Experts of a small language model.
Size: 10 layers, width 160.
Below are experts of layer 6 (counted from 0) of a mixture-of-experts language model. Rows are named router (the router's row for the expert), gate (a neuron's input weights, with its number), up (a neuron's input weights, with its number), down (a neuron's output weights, with its number) and show model dimensions 0-159. Each number is 128 + 32 x the weight over its row's rms, rounded and kept within 0 to 255. Numbers have three digits each.
After each expert's rows: "raises" lists some tokens whose logits its average output raises strongly, later layers aside; "mostly gets" lists some tokens that are sent to it at least half of the time. This comes from a sample of Wikipedia text that the model never trained on.

# expert 92
router:057095083185133129105145132129091150092137178136128127155096081138099100145158140159066130150120093141166165108134096179119166088117171112156140176157089100112159115108106127131105126093142147154089090076096071144090166155177157128109096133155124141141078164189089147117176111155129154094180141116134154081092121130102103118062140152147129108070095099160159091167096142165151176081173094200098165098077143127118118127091126145133133119101146108066117109129076134075022112159116169
gate0:169173207130136081133087126104125131157103139192145139077148140082129153107144185142146134090181181126143155128149195097136172201092116097145119105161049098148092139153139141078105130139125115137144092084080114132088068133190125111097163089097089101094140172103171095141173140139126082145140134178102130087139152098114159133098093110147116137077183081143085077136142153113133152152083116159074200083162104135131168116139107093150142084107139148130082117119131179147115106117115208
up0:095106162100148167123167157116111110118101130099135158097087139085132167134173149165137134188117127145092172104077074193130146140100094154167160130150169162162132082156129162157178123122127116131093141161173091081126121094109110119119092102209095131144128110153090097074135122164159093155093106104161163060094151138117118127057122143091159098068143101119094073162093135091111153033148138161159085096216074112148148093139102122131136100140078125154174150085104117177141086123150154
down0:057152119139113148141094157124152115137074125102120130125149130165175142066106165181122112148135127176140102091153174178157127167152083105178122189177135176140152067156142068109160142124152123152120159114077138129073139115168157130190093119147119192175112088132117099091080119189119134095124089108107160121173193158122198129149075132098166107097127078133160168114092141135152141134185136110099123186120139179126129118104202100086117086096140175066146169129100156125111159179127117
raises: " |", "\n", ".", ",", " in", ";"
mostly gets: " Love", " Beau", " Live", " Dead", " Bear", " Boy"

# expert 0
router:109114125177128088091182146141118160106138124117081122150106077152119112158118120101125174152113106154165138131118109162114172116092126144150117131162107039109161123081099142134144119116113147168136089152134083127123129170169070190128127145137065053131123107188092118165180092183112121096151170123216181116197081104092090114120159123155101140112100085210145078174132190115071136117169093159120120143101136184117120156105113142151102151125165108118171179137103171115124172123099191
gate0:149122099084103115101136136117120182103093135081086127201133161130140119163080064117127128102121100214122080102125100105096175156112135148180145136115154180081116173150105148089104133171191179117109124095110104089132152124179168182140068073110157103090064126139129105088188102123092115115157155140108166229117196121127105166105143126201115094145115156128133165097101088111075117101140166106151122151122154132137085114169113121098123186099115102157083114079113164137132128131158101
up0:089096154132148119152125094044151166192105147177088143120089085059132138168120138136115159136177099117118106121162152178137140111178112100195133131071106119146102135167173162132115099128159123183132133120172191115185142133149155161095109155169111115135128143120123083152163081190137103115173139162142189150125151169083144129134184068108140134113147173124147099158094062143044127141091077130119183129166126107106132089113111062140158130151109116158102094155127102180108204088144138
down0:184095138118197127107150098142105119094114134156110116144119150084060118144071087151097114127117147134167117142101111106139132156097110127148132152173115134071148150092148087162146105114128159142098151093078070094126150130129172095106103165131097080151126128146140123136144160183131164171118189142154116137094139125134090110110076110134122160072079172153132160132110117079132127072188187130117102159084149104138168112109097064116181142136122113097098091103069205214161055043078145
raises: "===", "==", "The", "In", "S", "He"
mostly gets: "=", "===", "==", " ="

# expert 14
router:098079105132138137117166195132080096113176190095048194117080113130125122129121198134078155115185129138145089113132086140099141103185151131150122170162132101094178116099116162128102184105133091161094142133123076125131176189150125154143108183166119134140148148143075173104126100160113119084144136083168162091171101126105099104113180128202141155137109098138110149168102149173088147159130139201088129132081151116134091146063112114142132141050180120107102127159094163079114108146133158
gate0:085067197186135177133164132131141156087106122074132166164129164139132130101158103135160134163207158142113080146112065089159169092128106094154054136128106109126127176131098096056111118175151191135078163108121120179163121133104119157121070118127190139141143119117133100085128088169143059137161147151122131190098129126151120157110104147133149054160098124104092113147090118081130154128113082166121161106187178113154126133120130097109097140166183125093149138125096133176171160154172185
up0:079133173148142115042127099145098118121124137106113125131087172141084148131116125090151111130105114127125091051108114127146137165135122138130134123170160154124083065088155123143110155070079068088172094068133107146144170125150070054122108113153174118117128109167143166139076118161187108074176093096081123105133138108151123145230128079124110107136091118049162099107122102133125186108125123047134126138134185078115084170103144174121104117088134125092118183111150146117085135138138093
down0:112131124090128152095120113134115127141152124122106096114081134072120210189105137086119171158122125075101163129063118134119214171088097095139126133164131096177118075136139159158122148109142131142141049193143135067070126078113195125103125163124067140074142109156167135120127141134105182111121083114119145079141112117140130117094151136150101193100142116206119163115122063135134162161143169091102101162043134159088127122128123143153103095029122160101131123169093119114112112127107139
raises: "ing", "ation", "ating", "ations", " |", "ed"
mostly gets: "activ", " favor", "semb", "tiv", "tim", "nt"

# expert 167
router:109116125164135081089122197169105146116194131122099130125084064144139109144107165129082184122123110145131121124083126172137172116125132153129109153163133064104150117123066122097146127098107148197084130174104099176078141163126095138117094118173100096134148120128118154179151085128110128077170191144236131062181112074063103092100144132177115125112111077160151107155097163117066138147145107173097161105101177146148098170109099113162116166141143097088155109137124181116111166137083145
gate0:106112074092105030123170138205174115179146121150087091129135155147162127132110098149170180122133139119153135184070079104138069145080124115150166116122130167175161077127074109090124104149112172152137121149105111161173134109174180116108143183091090111160130149117176148170200159115141166143179102107178118169078108122128135153164150148176090152088125139136058088087163146130124137170130134149153113207123111124152150173127152162139154109143161137164143109186153161149126153100114177
up0:063145099086169129141152171127155097162130117138145149141150124146140164115080170161131118146085151106125145125150087174078130139155080081169180102154134161178108124122106165175200110107128089074203067146112137123136155056147197106158087124100118123140181164143082113152065117132196162084094122150073142144142102155145151087054086139105142130159101124096136147101147131128150126086141129143114126153082118091087172109098106144072167081126136111171158177151159145073136139137063160
down0:150132091108098139156142185123198111123155097187111155139101058082117147142180141108063122123154124087134137162116107136137135110130154164084078137098159132170063151161072138129094160088167122115088138107059172140128132183114096123114074145140078155160119087119177162083112128111156110090119136156141114096180147103170053108102191154172125141117161071159117082166076175138132108175163086136146119122121120140132145140123135188151152154058066139152125056094106143119118161152166150
raises: "\n", "==", ")", "The", "}", " "
mostly gets: "==", " ==", "====", "===", " ===", "|---|---|---|"

# expert 90
router:077132117128121152118185160099125117073175120144084118115057096149136138148149213121130134096127137162133104165143090153141149120060147145119088159129124056135103083154079147191145152086141137131143062153116081097077163129150073175157085128151119118129099160116155134128188138124081144089127165123186124071140092085134167126117150147179130134104123087132144098135082198109087128150142066130071083147149169114171110073121125139147108135166103075105117118122144202099062167125144163
gate0:099116151119110099088163169059142110149103197137118163071086063167140135113084096095144158114124157101128117080157120141142124128095175156185109127116116163105100153045097072122181086096138175110187144120072091138077105101069163142157134089073140162140133139068182118119093068184111126125140117174114112168067130104083147154137142100117118137176111153066162174132137149142138102120126149139076097101127145094129115143172116150112123129110083122069119123166136154134161125189196143
up0:116108115123199135076130146139095077057126077112136061152076133080113120101144141175175163077131143150101123170086134154112135168094107143145126157155141139092153111192159140105106125134110182130151135127152123133146099129116133091137140090131141128044218175121115188099176190103099159133110121104119107097147097118158142120167073117168131143099133123106117076069153079147095168145120139070087131110132152118179184150123133104130128086145154120159119038068119189086079150103108125
down0:161100088131119159106110159136145066137157142115174148192207152118137156167153148085112087152105117147096164125160095161169140152134096081136104120102122075159123118157091148121144152179088178098095184166162163123126101134120172147135154142157130156153156151071142075107111144093136142130075146096187180061092138095149124128130088123163137150120174159148146165096075114153129094088111123168138109138103143121165148010166180156091209133127115094184119136162126118176132187112119126
raises: " ==", "==", "go", " were", " are", "="
mostly gets: " Born", " such", " Insecta"

# expert 10
router:083097097163130076100155169154142134112168153103044154107108082150122114161196134132085137119108077148166160165117124112059124108119152111133122141135134128107131107069110167134138149055141155126105116119145094149087133170142071146090130135105111113101103107128108144127182046198078182122193154159151192115163112114066066109095152089143109142102100113138187063166141133130055101120170125129076153113096149180148108092097070135136097145107140104127120162088129174129121141154082125
gate1:157163073099114150104178118128103109142215156150131139087096109103135120156173132173116175119202094098149103108096154148000115141117155093097130132124096165118075107129126196132127083116169150130104153162119147083106158147128120154135164129091114131129162142159110126115130113149138222135083166151151157166142087125120127109157127091090128121151157089186137166093070130094114157102176189133098192091138154128110104117133144125170152171106085100065162085132122117156143113105144082
up1:132163096120124116087150071133118110146158172162131083116167162145172144112090113139135141152130131100153146093120115158121103139137180136098110182066127070085063112057178205099152121169087132048118100133145160122119094167105148129155108149098116136163173118139153168099208142122151152107149128131146156119145138113132124055156116138084159124115188137133202105109042099133108143127148153124152114109103174135139142128116140198158121093143084109162102087138190098046099172137157071
down1:093165181205118163162136114106090177136098097137131069096109100146114168129112145116135132203105095131120150145145142130162100146207143141151159103177117194121106175172133139149116125121125152078147137070118110150095162078133135064139090160157187118088146085156119150186089099135081136163135178095094083148096075130121115137083119143098071185131131226157140110095146122143113103166088134164121104119150086109102143127134097127161134171152101106133155129133072106138154036106084137
raises: " a", " an", " well", " the", " part"
mostly gets: " became", " become", "As", " As", " as", " becoming"

# expert 146
router:112066110152138094120153165121121108104216182125095177160108071123088092153180194142080127170196101108152135067107104145127155129131172090146124124155124076143153092126113128127097176118096083163079117139144049131105164150200096145127103158130120100146163135147084199144162129135063168104149132086132172109167104077098122097112149121134111118109139107168131123192119151131138103133124116162108165151077119127138077103102140125169107160065159145050133099159121142094088130135125193
gate0:145156064074165129123093109094171129180143063081170131187095118116165100077119094122128092127105145114102167098151134150141061158098164123100175134152145155147158180169137057084121136155105174159114125128112149100119114090105103151132148097138137113123136113176113145126150105094153109132149115059141082132105132097091146125094120168098117126101144031084104110135159205093121142129112184100147125162116147175105106129117090130048157109133101125086064180104159167180189133139060118
up0:048135079080082136074178105100097181134136147184119169115085142081132117136088037182068159065198157150154103131110153141090114151148145150101108134127110129103157153128130089105108116134179151172159185123121182154113117155128116098148109133158180142132097115125110120150100069103114167169087137131166108154144115132159158174134108106142121126161092141165152132118168107166166127049116098169063121101124138172111156133158106167094142140099108173085109147106149102098079104218132140
down0:142129107114120086143189114135122087122123167199128125128177092118097136111123150152123104134099058120096097200090116085079125116125115102119118149142147175105114128152124126161171196124146058115148146105140138088122133140119151161160108078131167154155117122111151115041093105086129153103167133141096090066110150111230080099078151052136100186133170113114122116101140141122071147083126119137112085136115194139131185085189112149171172124107145145080114084104138123122094096093063126
raises: "ow", "i", "ens", "-"
mostly gets: "bert", " Stefan", "ț", "ller", "enberg", "kov"

# expert 88
router:095081137145114133114129189118105130117149202102113187146123112140156122131139172123103139105167100130126131083145072172118123081153160116105094178148141094123163107092140095135121192105126089177054127198125103172136176154170157135167104152183116103160154143167105176116160101127123166110126157121151166074172117138063112086069154155138119103123044134131147124191095142122098108098141110179078142136082137150127062135070128079176094093067145155113139126111113158074087128118143183
gate0:169120070117179076117104135087117117143116149081118146124091105131132095127107135143142148146148162149115115137120146113054074047142183151155127128128191117176121138128183144122081135158086108129085185120174141083130181198107146118119133138122093126128127129118150106113133087094142091149067109143134095180108096116141192176117107087113094204074180092106101168166125138122189111039124137102154136203098179142084180089145160112088125092113105119102131101137120132131134106172085077
up0:136171071150120149137125054161172169136123097154149166142175087129199162119136072167141088151150107104129161152118109108116152081127157202103080121135061157079192148161148087100138087109165095134112122159098138105150067108192131130135132120156181180126103102103174147097165020146170150068104163123120109129186132094126159092096178112098130111119112158156132162135074117125119128102135092084089085120100121095094156137151145113082141101141123099140103130094100129066079141138129109
down0:153082108132137145148165150152112164127125111121157145178162081141105143116084082135193103160130108098088142172119144101146122123121180099091145116184101171142138085108101142151095138131118113054164167097123139104099098123146156147161148094140165129042147143095122118106090094181089150059086139088144104121088164091136081063164112129121069197106124188179102140117108125165081148168119121158060101147188087150129159160081140103122216122133171143114110091116122123167162139136088177
raises: "ing", "io", "ian", "ies", "ive", "ienne"
mostly gets: "arm", "uff", "fund", "bull", " disc", "ign"

# expert 31
router:083109093156147130108156180141141144115175153086076144120089106140119108149221153141127137120105105175146155099090079154106115130143135148124096197162119131132148114100081161096125138108166137147097117150138047128101132193137091157081130124175129133117090096149102169138189092130071176101167164149116193116176107096095106091101168118145104158123112092139136098178120165158068126117207096121096158098109126172152091080124067148226101161122130113108092152093122159108121142148073114
gate1:074134154141142065126119075130127174159143158084129161125156068112135138153110094098096175140122147072162135160113172115119098077176142097149097153123170111164096080218128123164125165162159146121123105144118140166096169160080079119142113141129166103119111189119144089110078112083130094107139138157077162098094089136145164103184119127122131131091181109138046080151099082138131216175123122125116130160141180187139109128138086107108148135089070158193152109144121131133138051089125128
up1:191072127099115118141144117125103066153140162117101115146169116176132087129158157172152191052143121060096115179139151073111107137178147178153059160168154157134089067148186152149139071077156088090101151124149149157131117113145160136107159091150127137160103144113095162123158118136155139136170098112143085147042145181113155094195120147122136126123144147141086052133190116186196115145150079117154132096097118116152119123087194127135126146125164150118141102142088115110147166153149144
down1:117073133120145181148126135131116160123159121125109099106084167138093126152191161120173120126148127037150082095112101117115129138094144138133106101163134098149204111131089104116131098102122163160145129097080212109129153109074193127122153152111121146146074118123148118137091101156130180114151113100091070125146134129168141115119134125175192158198165131103188179099119135117138136131136109153143119083043137097165139180123092161057138130065081158090147127040127139127182170121073154
raises: " the", " ", " a", " \"", " an"
mostly gets: " including", " called", " named", " include", " like", " considered"